Below are experts of layer 2 (counted from 0) of a mixture-of-experts language model. Rows are named router (the router's row for the expert), gate (a neuron's input weights, with its number), up (a neuron's input weights, with its number), down (a neuron's output weights, with its number) and show model dimensions 0-159. Each number is 128 + 24 x the weight over its row's rms, rounded and kept within 0 to 255. Numbers have three digits each.
After each expert's rows: a language model's description of what the expert responds to. This comes from a sample of Wikipedia text that the model never trained on.

# expert 24
router:075134117138105150111128169115129101059153139147134101130109080139152103142089112123149170160148142125134090143106166145127108119135105142130151137113147117117099142097090127132200148161106131105118145170175129143112089103135125131143127130142117109096098152139131130131146110174139112110141087153110108133157128166136139115147125101127122133148121170099140176127180130124123115112136135129116111128132102143148092128136129118143145165136159109136129101084204130158116139075098167
gate6:075107164128087152156151156130118078136140134132145141116132096109131126112121105142170149148149167135112083118111120165154128120139129152130150089092102132091114127096144109094165123149113128143112118110115149088080143112140100177128114103124122092122094154073106133157122128122094119105140112136136136149137166129122086107171127104117107122107133093091148130156157113160129119125109143134132087123182152143124119111074169115132145148164136106148136117101161149131147133148054135
up6:134153054107207114104091089120124149131114112150126099135103117162112126126122140097097119104098094087153158128132149118122145124137159098131092147158142117145145128146102156115122144105166132156123127139139124153162152129133137116149121178127115151168173094146140121093129144160158150164116131118120144106119095092119130133066141121122178100128119147145102145139086153137125136151102079108156168117108095157115141112162125139143126099100111151111087148136106103137124162141158127
down6:116139090121111101152130073097174145137117078098126132149107150134116138125117111147182125096099148116087124109143142114115111113143113154144172121112147145107114128117125176137104149103141143176134156165124136126125138143139099138152149157154155133142125111164091113132154128121145143131161119124094149165131126106113124133150073093147125128122132145131150121135137098130155071212116175114120129119068131139099149139160103122096095137145098140126106118121124166124069087135132156
gate7:135142075186115117123161048156154118086118159120118131135141151131131096102104138095126104148145122158123109116104117130141124154121106152169154131128140144092118129134115166148137133139152137069102118134143107121098130124118136116142159128150096139064151125110134170133140135120142098138167116133124118150109114131111123151162171114145112103155135139115117130135160157099162128110138135113126161153126143092094147083110064141159114126155140096122135161121182113153080072140108141
up7:124142111136121108123132122119125135145126155151140103125124157123141188135127155173122098081096132116152151159152125161128143059170115120088106150111162058112139146126154138160147097084107113136121113140114163089156097153099111129112118159125143177141128117072147095064098107193119127145135118120136120136107121129107147161073123096121170146118111142096127156142095139125098112118130122135184127107128132127137117099149132128101141120089138119121088138135104114144136117119122122
down7:130155127104134144151105103149100128177127091091103129119172121143155179121145130123151119156121084135135142123109122159138158105103156133094139129155125117128134146134187130096132109096142068163128175149112130102164104108103131102088116122162076149152144129095148076109157070125132144135131111115151109081143133132146116121132143121091135132183126119130122124115113100118102122127093089172126117117117156136119129117103133086119117126115173164130115093120165128140164120183113146
Description: Head nouns naming organizations, categories or lists, such as School, League, Award, Party, list, category, units.

# expert 18
router:092125129169080173152108136109103124140093119125143131109129112158086081135086121123161118155087106129115146131110151109137149140115133127161143115105161116142118125139130035112113141183083103142168109176114121105144129101157128109157137153117141131141097121080105124121145100125108146103115111166133131145149170109143125152110156089135110135152137111096156110164161173129130114140112163145079108115135089138093094137147123116137094144145130143148134134090162113125112138150150140
gate1:116119114166157182180145150156143153139173109145115145112108127083100072159151127139129137103121123096116144130139117123141116145146152101076112147114134183134119159150154124136142106082137143089115142099124151102129112088125095128131137106118175135108174123136122084106166190097115154162091100156174151131121184141123117098121115112128153121110135109136138132159160100146138113125130145170101119139129127144112134124096143155125083140154115132138141105112131152069143133139151136
up1:138116123112145129100130105113121173156087130093116059125126133168112137132110138128145105139091174113105163115110129176079149140098092137163148141121105115109143116078104142117098158174121097158104147134144141154125174156150176156123076105108090102156087123111096154127114127170112094114153131123121119133112114122147140124146141121147169130081123136111148113075108125151124149127091115123150129099154159149141143117100102116127150136116154169117133131135146147164086120147160145
down1:148119117113119121093132104096157070144101130128135123137089100149133166179123164155179108161134144121153092111151145125132157115110076108149126167138121108126153154104133143138114087130083161148142123164086104127157163123163142103117096112148114158154108141173109163121143148123132118100118121105114154082109162132177125138139103091159131170145097138091127150128096119115136111117130158111128114118124131073154120113136114126135129109125138143167166140111141128151156062135169119
gate2:062105132120123136132156151133130103120084139094132132103167151121116139126111126155121138120144142105161102071127090125140142098146104152109118168141127170120148098077129088103125093131139119176125122109161115163129114150106116154128118152140107117144169185088128145143121155157188139094117103148085103143110111131091133111172132142112094123100129108124131110161120109128096139136134099155127120124144148156145115171155119090099144154188144124109148123133147142132166087128100104
up2:160118113137168128159120140130143105099128148162155091118137107131157130126147134121121131090081129127150147132090163112129158130122152133123111112112128115119140138144137151175131099154106159108099080149056086139112084181162121125114137137128129153104163094127100086124123134144109140150139140117168125120118120130068094153095153094073108141132111139103108155157107132123139119138116121124144125091080140147166106134145133141150081140104137149166128106107130065105121130136086090
down2:134132136132131155170192135096112141165141136126138128134126129190110154149132115101127121149089133131115101142118144124148095137100172137125147124138111124125115123140138116141161167180113140121117161149095133121101106134107156111130179093104116141095111145154123076183099129106084128133118074098166121147103156109188159163145088110153126138140121074105122146104136109111135105130124142078095161080121136147143102140154144159092114162125116143138146144130114133121086104134116137
Description: Quantifiers and modifiers opening a noun phrase, such as additional, other, new, three, Best, American, and percent signs.

# expert 9
router:133165106127163174142111133081113179118151141136189134115114124080100101141135127076103130111116164104123113137150102103135093140135118134127143135106170109161145116127103118144163087126112104110140092110197116118130122180120126103116108117138115152132145134110137136105146120110156096120122103141111114134110169146136095090105115167093125145128081117119146177138177116164140099140126120125125106114126082135124094137160123187135087152131109080144154116151108104099128113121115145
gate1:100136128158163134115148157147095167097144120125123134138116140116102131095135105141157153084118162141111110106116143118143118118045142177153118135108127165156136147094133134116107137108102095128176144086139157124111094110116106162174113111141141118131152134130148189156171120100133094103160126111138099108165101179146098109147149129148139144152075134131141156138143104098134126162156147141118144104162157139128138159133131143109127101125105128083095162134097107130129088093120106
up1:103103148124128132139158126107137091146097104168105161105147118128150125161137128097121123106140115119153140125124105136107132107124143117085129108153084105104134085100127124134169117163131118147162093189126096146125138084123166150127125145107129094152116133129122093110134127081114142159141081105134113149144139107140120170129102122096106117121121157140173086114091129087127068131104109161148143109159118123115147147108121060099140126103131148184131144147136085089122162118157088
down1:113117127136091146149079137137146130124118100141103148075172156125166145142100122088148143082125100153097125115137092159153160142124102139128100111148108120136094113070158103103107100127137153132107096131169139060140140156109114132112140162084130125136157150124130130164120122109132093124118141144103137125133101139114124159120131147125151179159126112122139134156157194099152107148157167129169155102136176168134096092141122102143126141117152106102121125098111148117140138161141087
gate2:109137159125125147118093134137120154094096093128147169139102098091143112126118116124112086171153130096107147147093123107135129127129170073165134143143131095138137126135137119157134126161146126067138125115157110154141148141124162112096054126123114127161139132135079170120131117119134098153120097115144111121095156130120124154134120147073110146138146104106129100143083107105085143142135150120114112141133104098124128105134171145105090129157169154191132168131086158159135127140098098
up2:150119097139107142115147105088125076136101155096135095105132128127095114133158119128149152130147129135154130087143100151136114084125101203076132124082131138118129127093125126124133144130110130150139117159089119113115099103124084134133165157110177125120134125117146154090144112148111186148138147141088139153153141142128112116129131086175112130146129157124144118118149142125178095115105136145111137164094142138132099166126107152152181120116129083065139086145119113072136124119146120
down2:141144132136102139104100124143137079132126144154125072101097170146118095093110164121139097128128107099175108119113115145153121130153101159127091109082154151099123162110114094100115159110100146114137104138101103137082134116162125131116115155178164137090108138138154143124165126169151104150178113110145150121149119151124118112137170176169130150127108155101095131104171133133184086147088117122110161142111094124112106142124150150137129143164149132092091141113146134124142118133117153
Description: Short subword pieces inside personal names and rare words, often foreign ones, such as Ro-h-it, Sul-och-ana, fac-sim-ile, Gaugh-an.

# expert 53
router:105130127158125148145126140086160153126111156114146170109114150110163123143115135140104099151127131122108204127117131098104146149134123117121137127147124145118092157089112115150118078142115106132156075136125093103182135115159126142074128126136140123115147123154095115095146095160142152136115124111163135117144134106111131137102166167076142121156141148108137132143163172124134131159095142174141111145122137125134064121160142160105137147115147188110170151142096128092149134117155173
gate2:133120128153126114075109165085147160196094102110144119113129119112163169100126134089118109157128165136135134136126134106123168141141116127151108123121136122120112150124131148145150100109103110121119115138147160103159140134112158104100137149082160106089091128139120113114121086174153139101157130125110134109144120150069124136067146129075117184135137112142142109117110114129130146130136125158106129127145144127139114124145136170080123162068143168128144148132099104096105154077092159
up2:108145135121114111176145126126095122095114132118118176146148117133066110138108152183161140105117111130149113115145103089135101077128132136091117155126096105121120113133144111112102139141133141155141172143092122132104128122141110129155088092133108162121132169125123135169112152082118133099144150151126143147101139118150143121186124138151140088106145137081142100104180105110129132114134137128118128145132122140059126153113121098130124141184082102146079106133120156171131083152120088
down2:129099117095121112157107174120138099131105087103119106153173165116116105111134096069136131101104158138092098134122135069125113109138135130122106138177139132120126097115118153124135139140121107140129137117143118126133167173118161178123061123134126157110144157122112113159161142145152140125165088084124136103121169111107121154092153148110172146150111138162074131136133140128123101157097112108136132124102089118123131125128185144127090146150177132150143115155135096135088112089143120
gate3:152120121125135178108108114134166143118131142191075175114142129130155136126114154124123164128108148142068155155132148092083129113127147156143155107177154133142116097129115134092126121121085132160122139117133100130110117147112119111176155134152169131138148148143132122100155127144118114135151159131130155138149140073138087139125130147115091173129138118137150149126132132156139133150161122111131074135099086083164154094148155110126107155089089170137139147124133098114145138120196148
up3:148177118124164174080102129146120135112152115150094126147138131121108167087109150121141167097108167141118132159158142090113125129150133153106139123150163134131131106135152135117111102149087138131130128149140117136119104106082158120161145128126144121154126186145141100112125133154145144125173171186102131150149091070148088135135092148103129155160171128110129165124126087127171141138138082092101086129086107127133136079116128136115111150142133133123126156091125092112141113103154130
down3:134143121116133120121130128112135160129107139150068148126111128159139138138127114097115143127082123151111155128128178129077118075153112138117132180152137108110082142134124113106111135132136146153146128175105094113108139125120118120113137158162135139100205140133123139106105127139137137127136185103157108158162117098134117144121132112080126106127144133134097139136144134152147147150141087102126102122123152060144157060071096122110176150099094138115162104168104107138104118112124136
Description: Line-ending pipes closing table header rows, other line breaks, and common adverbs or determiners like also, first, not, more, the.

# expert 11
router:129100136143136159112101129121138148110107150135134111109117144046101103075155089117099107084173127125138109157156136065143137140120090129140120081134155106140161142096146118108150108113142100119132113128131139114119119099112137151143127146201125117152114143099121170112155124138162111159118097130122144134129133128089120086118156178100127144158088120147122113114166096121131123128121179110173123158065104127128135154145134116141142145130117114133177121107157098102161125139117113
gate4:137136170139132128136112139155134159125164142164104106090143096122109135115147124113133114131102179114135129159140113112081091141117180141115144113089090076173133112178118138141102113118067127114117138131133130103164137168143112104091093110126120127125133115164108140117128131149156116157141119096139109162151135150120126128107130170132075161161153119127118153134122122129163113137151137173139107110115147116165181161123131160082137132144101111163152184130082132139117137119095177
up4:130113084114153088107122114106073078149106104109148153175127154121105133128107107142130134116119103131166139098153098132168131106140114121159158139136146169107092116112117177111148143111189113137123124123136113143166109095129124130169149139154077134135130116138156112142133144118104104145074167119168095097079113126116104111144146139133148117117122120126141116157137132116098102115121074104089117138124111121105115092133126086169113098130174141079082128138166102093132124131146106
down4:137114109139146100134144121166132111164127128097098081147113139144126147132120164126117148174112160108121152097128112144097149131135119092127127157162106145160108102106127100096137135127144130115119084106168136112169141102103111185133116185119139108137159109139127129112123105133087102102109122111153167169137096111157131112095085102107177115171114161119151125108140155112116132117124110175122137131162163095082157122092101183115128101143113067135113129130168120091120116110130145
gate5:160118140123122108150134122105115097144108115160150139139175105119135126142124162109135065095095133138139104100106136122108137142154110100145168123158183135150107148115132150124119125148134107134115088162114132111149133178086154118112165126108130163106109105142108133104133112134131149148112071149129116145117133133141138176088180129112153133115122105123163084158113127143118139131169068135154070113117128120132120123116100131119137118104132107193153164095159065086113121124128164
up5:105093121117131172146127109123113093102125191152154111155119129086119142139119125109108099092111130099146113156098149143147117146180141132151116086119153120128093164141128136130131125102138137117135132182145104109085149095082173131117115114114117178060101121141141146128102075173081138143129100099150150122117114145113103119156170101100140131126124131143139097121152176155104133121158133130160159099121149141151153140124170117100127128129118125123116167119130085099145163139090109
down5:107124114112148102118152159142104112122163136120135158108098095129084152099125086100143110149105118100137142141137138101108102099129117127160173082089137115155157141118140122124147138108131134119133113181148118110142099095148123171106117159084123121132137134104141181194109107114119149110113145092124142136115145129168170101124109145149153130122092152105114109096164073143141136110093128110126092163091173136097094178140129108084146153110141122148094152160113143107127153101135134
Description: First word pieces of personal and proper names, often capitalized syllables like G, Isab, Suz, Fernando, Don, in rosters and text.

# expert 62
router:154133110165115126145139107093127145138168081091148130133083145081127111117109133156116140148141130125130164099142147136125149160135138140119106088098141127121139135143156064113109084116106105064181123195114126101128121145141142110132139144161124140092111134135073165140135116117113146141132110107141165154151123135148120113128110101105117135116106133129126145136132180115141113127128145099100082167061136090098139146132121129129087111177129093075172119124110136135102114117121145
gate1:129090156126127155133134162125152116124120122119133094088165090090108118156126132100155152136109176150126128098122111121128161112120112142099136102114156133142162134156129117136081144108102106116118122081150148102125101131111144106087121143120143115098143118094121131125123143119147116172097147144132098147117115178116112139119120066135099132122118115046135121130113133159177125121119147120120155085146155119120102122088138175122175099186109089121155149091168102159112083121105107
up1:104105149106128146143138151148153137131136122092177112075155129105103134156109106118134193117100168156145142109115118148107119097129113125098128073124155129143158106155119113138082117118102127112099127140148156135123119156140139147109144131103129131098143132108121151107111131119127120116124146147140110154131117158108153132116126120133127143138132126051127088121064134157171152126126099143111133063126143097141101145089106131126166098179131097150150175105190157160111101117102098
down1:117105161124130099136112137124114158072108100097107130106158101122145144123118102123132168138111125115113127137118085112151126105123127127117156122156124114120101113122146107128111148112161115148117154105126108131127135174091155134130209117116107158146159116146112100138120165134158133072119196165087097140147122119146166142138111142145093075091124111110149121153093098132164166088142131095159103129131108087157150140138111169132148110173139155124138127137129132081173122121132166
gate2:111140112121111149148109158127088135136146132159134135139126130096124173067080102126156153155140092145103113124128125122146172127170143130138116127139130108128173140140112097123133091135125142136098108128116108142105131166087129166157110119153167108142119118101159121114129168089063122109165092110142127145169130128086136159120147124083123114169168084127106126105107151150142138136104126146148104127088127127115118174131138134106116170145181131142111176065109122153145172121130109
up2:128114149146130145110131141112117122105060149117126068128138100109155130174167126130110114131124114174135146120108117134119132138118117111149127097117130151128166157175092088118165139111128092103089132145155096140155146115080141167118132101130135111136125134115117150117126114115084156136089100134142135095116144142172170131114100102130148101116177157118082129157120137123098137135122080119147104114178120150149118094144089150120144094120137140133137159142199066139118118166131147
down2:126127098128152174125128164078120141131119137111127102137124151138111143152112145155103120155117152119120102128132173158086141096170130127177120140093198100169101119151095101151112065151144107106116127129128126119144145132137133084134144120122138101153126094131109113135140122130135134145116131167181125093122157129158132115119083157125151083118166171164115165112160139116116162144080116152142113117155158151105128116149123127116124103180115151166129115134175101176097119128114147
Description: Determiners opening noun phrases after prepositions, such as the, a, an, his, its and possessive 's.

# expert 32
router:107120102167100156138120160113152163130139143099170111106140144122133127140053123122173111172102121132131146123117126093126149135136118149146148105121115121128109176127128118154137096121078109154161081176095117043186140112127146113119131092113148129099111093136147120085131100160140118122140121139141131147154131120137118145108155095100113133124145121103151119111133173135117113159111162142118145162142136155112101164174153156135133147131105154115158160089100114123146133112161161
gate1:168091072181133134129146130136132126152115132133118106089128122123122120122085102152141134151124168129155124120132091081131124157132173156134104128139123124116121125117138138134164172097116137130169156142106151074111124125110174153121113124100155121129155065116149118085132149149152160142186123141143120127129147112093148134142141090119096119084151188139107149150128139143130109176119133121110147159114126148058124148167138131143134133139109150099171131082125094141151115094137143
up1:157131139144134123144144164085160123111092150129116163100134161136122149088123115147117102134149161168170132130143102119124155159155109126119111126115100163134123107129129147127086078111085130138164123121117171134111130104080165119074114123116134147109125092119160139115116158134148151136147091119132140098146142129106157145101123130080131100098137123195111122094087103130136082125106138157160160129124155135073133124143141146158140119155146112115154135104100058123178105101125115
down1:095154184085130129094119105117103167125158153162124146139163095134115092117082126171168122140095111181117154146111166134105131097130149100141134106055159109128090151141133105110137142146187143122151149130102170116124108138105163142163117102098164136108136130135139079122085122095135137143087129119158125105121105110161149143124128137105121109123129094140140154126095149118096138154116174166133098147112138157103143138173115131111132136137106131111131155121140103150111133112106161
gate2:115160128178138145120164153130203157124124136129105115127146121136134150123157108130084124125123110130159129165125116104172121131134142143134092093111114147087103143150116134168105113115121122091106115133126102098136116129129130179147153090139132140125096133095141153111135151079095126150137106140093109149117096150123110099089108188151109113094151156130161132100136132121139174136110089159163162116134162127151197150109116139119119128129097111134087124096089132105129084174122107
up2:172109151149120134166108103090135122152122139158119134089152169131139163117138116098116110130127154130157150127102117126165128149113161165152090132085146127083123123118130127139180098092143137141138127151142116126130147125163195190152159118160170172144114152093146109124117162153108127112155138089115140153115142126121106135124134154108065106106144139162148125155152162126135118133110108138176154128147127084134138115140132118064141123133108101104115123083118095103098131158119153
down2:144171086123154122122116107079157176161161158138117146083133150075154144112104134094151150131167120124108111114151131123136079133123158148130108143140151101080154133164183149122169153121136134124129103169136135144100164121102135123171106095136115119058175149151140155121115163118087131153152159129140139113128159145172124168144092175115126138150116139092139139120169134164126087154146145135123154107135101117124109138120150131108149120135106123121129140154149102118145147108135106
Description: Adjectives, ordinals and numbers right after the or a possessive, such as first, largest, own, studio, National, three.

# expert 37
router:125112104111124115141103120130124174116124075143182142142107138071084137151142113104110107123124167129136116166138127080136136125130095144099120149172131096115114094132093112180154108190107124126162143157129073094166137129124103125096122136137119124154115094146118118146155124125129132129143125145099103137089116133138124110115086127094128160135126099129133165101143107070124110131124145111136087148095126104087094173132198140174117110129125090158128134102149124114104118137123139
gate2:142096131136096117121128115119163144111124115124161117164138123104140114155095144090145102126151157141130105145115117141082161156141106129100154146154101109133096106141121069152175133170094107115129127171132100090151144101124153119122124128128122145118116127156122101123170122113086143156197122157084111135116130095123105114168158112109092188149143099131177121137113147116137138091087125078130097162079108092091117163125124126116105143142123091148130160099144138144118128104141136
up2:136142132130166117118101129094070116160099161127094163092123123158112157105127116124153164126152142119124172108159131116119108126131119130139081143088148128130166134097099137105060129106132130156128107074139147160101104167119076126118128155149148125155156147109138131123094121135155130134099151102154159140122146123105117135103072146136154130129119158091104133119128110131132102133129112157091154084180138149133112142101125128136173124157145147123154118155128077109158066144162132
down2:150136162150106151141155120135144157094113168138162118129121126075120127098105144155109077118138160130106111184122161135112140181141131125099110107109098114130112053131113105143107140179116161094165132130105134080141131131118141107129143140142120122175108106143136129194128121078118129108134146136100138143114139121142122107161148135089124152137143121109149147132108130115160124096119155089169138160073139101139146147137168169141113148158109092144078122153128152142118152131146124
gate3:144145100152163120095122124128182135128114092122131110100146127117151144121132119137120161124164126125131114173141134141081158132112113134114094098095125187153145144123140135135152097154170137150136152172141110112115132147099148134140133174157156120126102100117155147090103140113155099128134158147108148140159080134101130097110127096146079166126112120107102095099096142078125147110120150139150151136156104127099105056131141131087119136156098141117177107117133112102164136090175118
up3:082101154123091100122140106114125099128063062137089157131169108176127112153115140109136102099101122084141163133169132149092133104151117128095114117109119150126134137142112177148106104142106118097161156109172137156160108143132162135128152118122105145145167156118160099120107139156115082134124099122136154129144121129122127137144131088092098146120091097141156156128101117130127157132091097128076137087118160148150121141095117138133145123149119133118133149137099135124107132107201121
down3:110135155138116093127135136093127141152105150101103121137134110082099121140142142099096113100127152102120129136121175122109091111141152142112138156113103101084120137141092119108136122094129130108129130138114124128138114140142110135102078126099114108136111104134146134159113140176148108123158089101171120107119137159136121127166120099143082142115102142122126091088114192114098119089135111120144093137130118176123154148109192143185148151109127098132155105111168142166134100120207093
Description: Vowel-ending word pieces inside foreign names and words, especially Chinese romanizations like iao, Hong, Yu, and pieces like ia, io, en.

# expert 48
router:161149119113171146141112125116173172121099103124162114132129106094093156119132098143108104106112154102130120150165137069134091123159057131148112146150123151130138121127102073122115120110118119135134150126123098121159187105135087128122116158175132123166122117147118145129138143128164139102146119146138112095139117105139133098119099144084119197162124152118150155124107106139175111123108100124094127156085137165116149122115150099155084121126131114117143140125181095152109094126130125
gate2:127161127123126127161134186134127119119145136167106132089085163140120131127148105171097119118134125123102159152133133102123139160138119058092091111091142148133111105139120149108177145130086094112051105126145146089179138091128153134103130137136157127125126126124184107134165119107161096149110140114133127144144099149133133110080132135133111157154146141134126140127134109097117087136111074149114166125111108141106173147110160101094120110138170140135129078123123111131133136167123117
up2:135077127130118127081128103103140159127088164072147138154161171114113111117126159076171127081135155142160051134122149125137126117126121161167106109131120167146123124072144118139127131091156131132186138136106119158094134147168102116170155145135087154134110130099094169144092143119101160101153093159095124149103171135111158128124131115145142106125090108173129127125132127149113144116151110125158106155119144140137113121129082129130163123116125110109123147133119113131145123129144108
down2:108133150139143143106148128113149108066141125130125105073151152143135095055127125139123141137111133108131130145087140141110100129120142125147168082118099150129108127099152174131174124136149067177078117132146147120066128145165166141150115128135098153106169123107116134121161132098149130131139140148113144178120148140121100103107121132159127135152099130125143135132115124126147086138111129107120092097144146125143112106096136115132138174164174187073130152130152134108145152110142117
gate3:141115100172130120130102141168140129136131113127114124131166117143101123123114128105136147125122092085114167160157167097121143130134122110107079102097111102095120135150110175102115131153095131154155115121129123121120118163133125109098113112134148126148137104151119165104136144149132110164109098130184101119126086133122160138069150143147135114085156113176129205157149132085133141114098121153105184124122141145154159132107173141185125146161148127102160107126107131094112144106102151
up3:164102185119145153150140154135075119140096154089137145104158123102099118098154195129148139137133112110131166118129146144124135097082129163155073125157101131171137117171125135125155112133097141109137153105130107103106141078137132161112111138116138094114129100076169151149119114142154107128119125076138122143122132112136138138101082141129137156117137114155122118132117082139163123163146121115099180142123143133085138127173124141100158114090143134114078119142129140092119111086124119
down3:093181109107141142125123143119153157125136098134115137149113116110120105135137102089122094125134097145148113115140110131128098108154069130093147121123157098115151063134125156104133102137118146142117190140119151099148144144107149124113176092124146154130098138170125135172096131159133183107139157109108113148147104123136117091199099118123153101140131146148137094108145096110096138140151122093121140179108135156156101119128131127143151159148099120142124141090159137155129099151111068
Description: Final suffix pieces completing names, Latin species epithets and plurals, such as magellanicus, kurilensis, Augustus, barrels.

# expert 36
router:125124137111132157133117143124157180145146100152182086144092138072082155128140149134100139072169147128147099117140158090088105133174134135086105101100150118169110099128108123136155120139119127135149144153159076108143090122122120130127142142181152132135100089116083119121128131114148112147128138149098104147131115102108121093133107127091114128165104169136100128097123119156124100126128096130153143142084117142135145133109158095129146082119091166131144115121110145091180124120125106
gate2:140120121135105113143106162145163109113077105112132106151091126103116139110122112093106088072152105113117120117132144135089129093112136131174099151124153123123110143098129175140154156147091124124117118081169138141117147134147109156159155116122132160136093151063123142096132152118084153107130119128126090093103152140121143127099137121099140126144108079138117122160125100104094146107097116143151161159136117096142114103116117144086094118118165161180132111152153139112093104157185146
up2:148148089100137125113119181129174078125128163102110110146083161171104105105138155139153087144105149146136140145104151118151130145112177104132156125126135158126094139101135134120141128112137133120116165107157152098132178099135122136156125111133126139126127121141135133105135179117091061113163165117120127135084137128119116122089182115110080148083132096104112135152138160134117142085132107082145121143111122124130134113134139159079094123138091148116110107146105084162109160158135142
down2:129137175141129128137110138146150180118154095146166140156040130082119163138155103147131128069128149125121093168117147098154091131144110103126168118129138122138116110144099098131159144116148143125134118168130138145100108139141169090124109144131146166142128129104092147141116147129119172101110125135122111124142137098106108104122101102124121086136140105100078170113123141156140120114119139161164133122115115132124091138097100175111136131104103141068125149178116153098092146107110108
gate3:134099138099170113143124087121109148131115101123112104142163144167115144102140122097168153109120145120092124140154145130111094129081102119180104127126101164146142158142169135146115128072122182112169084106127161115129135145119115151128134117176154123136163156142122129133146157121108122133156167158144165087141153121122111136108096102158163170167099139152129143143112127141198115129119125141149136149145162087103160116105138148133123134108160114110096092100104112122125110173152152
up3:115146134111149126163153110110112134128153140155134092162175132147116082104129141106127145117131110157161155108127112130135140094113126147121111108091133093148183094112117151149182133135074099109129118123133158134160097151131107162160100144148142168118167113133158151128161111152154130145134105156108137158164126155120151109161114171141154120167073108169121108175124063168116061134116096135122123142167120112144116112154136129114137106135128130132131087128116134098134092107109132
down3:137117155117099112129135115134130139147113111096167138155146148138138155130140137088162137136109103115177081097108094114157115111087125105148145137098143115122155137091128084131145121117093174115144134140125146106165109151136160088148107145139168123117165161128160123121137144143111127119122145146157126139141093143149168143110127137206150161116158135116098086086136114119143130161153138113140096187141198125129103184156106133121090105110126128143097116135115141145084111136154104
Description: Short mid-word pieces, often accented vowels, inside foreign names and places, such as Guéckédou, Béoumi, Bijibal.

# expert 14
router:084114096146138145134145164132078139102103166120109130115078135134119112117144127113202138146166145123133157112102156126110121160126077141120127152099147130145144177091131127143152152104117124149136135138158137151085134124161116164129136091133097128145116147160119127151171126109095113077158094155089137084159129112141083122127180145116156138121131141087146103117134162117151100112109153142148161072122125160123130142112135170138104090142171140134132099145144095135108136139124149
gate4:154099126142146122138127104180103109117144135162121103118136126148122107137128122141124130128141074085135149150154121111135169106152120120104117177104119107168172165123158103141141115141118127095178164107133127188164104107118085062114085130162112158085146122154123128165151134126115106139124116131131127119145125156168166113153137116146157128101111147123113114183114137155155082106122157128151170158165142101151109118124168122143114098134174172143123138128155100107135136112138127
up4:134130109176136142093118166123165132149118154113101178160118098110119126126106111163132130103123187113104125130082132107155122140123125109156132148097107116139131121133105132131112158122101121161093092096116144107138153127126134187152146155119160090170094094131131143118117100158149161100113133115125118110144145150144096144100124101108111136103152098130149151115099145119130184152163197175117161085127118137100151080137126165107116122123142108161114158128148089144141115116091163
down4:136108174098136140142135104150132140132110131144149134133156097095077120086157169115126114149120118105110157121159132164181152132101159152114105115151103128126125125116156099142153095086130126155150142120157133139131128116142183147132125145144123138139075143117125149140100075126162115115138142124113105084117114064087142136108148090099181148086105104154144123192080105145102144118116095103112122132121120138106112092107147131122159133187131119145118147105138163125128099151146145
gate5:116114090119117179130162147129100107148081184098092132155119129143126141145110106064134094131128148115097145152113096139134094158088146187116119106153136136144128194139115130160107132117100174127123155112139152130133141126142117150124120137125112135114134154103122152153175144130145054132126095091131155133098115095161117119161133140106135137139148117153134107129111163140136108095133164141111155138142137128151108149084114160109103107123104165161119138104140117150095154065147125
up5:125150106082106167151126116137128149115101116111137110119102150134141141126132135061135094121148178124123118134111096112141132123131149205113140101126118138153111158172118172103122143100120186147122132126131145123119131100138155098126153112098150163156098171092126144171123154138135070164101131108106126149097094082138115074100123124100141112125146129144099097146099157089189145135123163122097148146101132146117120134133150110117151115116140091120121140129137103106093165115140100
down5:087125117160120140103130151137132165144092145125098148160146149167155153153152103134118108134132142138146139134102145158178143203094111134129123176109123108142124148152122139127133116122122126110129140128165088091143152159110123141134131099107130134148114124107152129144136102057094133078121064108151129107132131097146121114186138121116127148106154157170104112093127153146099149066143157088112156118135131158132133097105096160118135124113128079125156156083149119130146153136133139
Description: Common nouns naming a person's role or a topic after a nationality or article, such as actor, politician, footballer, film, season, career.

# expert 41
router:118128137117149182133120156110097135118132102109178130082124096116107153132151131137109125100130114115119082149105113045122094129144146141120107096116172100158181117135136110118178125141135091132126121109130141095129131085115106101099118143144145108120140149106102162061137138150134153141144136131146147122157132150142128117116135165139119116184113168128116137153148121155114107131111068140149157172122098114124112145136148143108101132140125146061136120175103122110143147090099102
gate2:138128123152115119165123133135107109100157146133119164139122093083099099120141119162166139115126125162129100127113188127089116107130178120132084154113158136125116145160098111122123148170144123148113110112166113107133097132151104126108084152155180138132084141102098109152136147130144128107092135120125130126148142128127131089137162111102109154146162068117127174146177094139126152153147097132132147107154142129155101143080143167184099129188109147121128129148110136095134124117095107
up2:156133091066129172176164103128093157137193108163150127089140116101155163115072114153116096157132155159124108160111127135146119108098112121116168147128151115094166122145124130105133074167102115096116136156124137106167141104142137114137137111130155145112143112154076110151156097118118126116153120128154143150094108149154126144133112158162131122159126124153128140130146133119117107167127129123131099151157087119137146095121150140101113139098068121087129132139112109152109112083108105
down2:123104141137151138119109117099116123094129112137118112075166127127139162152140134131141126158097106132115101103142114168170138118130138130152092135157134123119113125098135147106118085164134118126148144119080143130134103090116131128102124106065142165161179117112090111139106174092177139130155118146111107152154114125114133131137090107130171125174114127141129151081097138154096127105106091153095162106134145172070156161137086114133130119148148090086073134126150159131125134144140138
gate3:137113172119155106122131155149105099096116094152082097118161173135165100168140110132113110144111152148138143145142153121132100137155117143130151076132155140129168153108145117117128148098149142082103124126181100068156147118138124129127130102134075148100140134177151136137145134123134094144163156136120174128144130151142118138138133134091115098130126151107174158167144139196157151127154107102125139104090120146108096138173128123089113144147100126076128132093108121127097119129114133
up3:099109165123112138133093164139102118143118094087114115116111170114149124109155113142126152152145141132129127110157122117078120130133129106112109149132110143154148124083118124101136176154124077058175166085167161092158096113164114120110189112110126101132126138149092119132194139114147115150125128148104149142162105121137135117124133116135126099111129129133117159165104106116113161129133124104110135128099128139082123124144116098140154150161138103120153095135124185154105074144163107
down3:144117115127114125162108165134130114117145105129135157156129154122139067138134160153121154138145109158159157142154103134083058157127161138110126083158133183154136149093125135139152107114126142131080133167100170133119111127070128129147146107109186143161140093113114148112126113145140113150148101137115152146141112128133119121105116090130148152117173124110154111151133091127109112149149059133088128106127135101145170140130123124186167137154119151168153130138088103127139127123111116
Description: Short inner or opening fragments of longer words like Un, Pl, ol, arr, as, v, mostly in scientific terms and foreign names.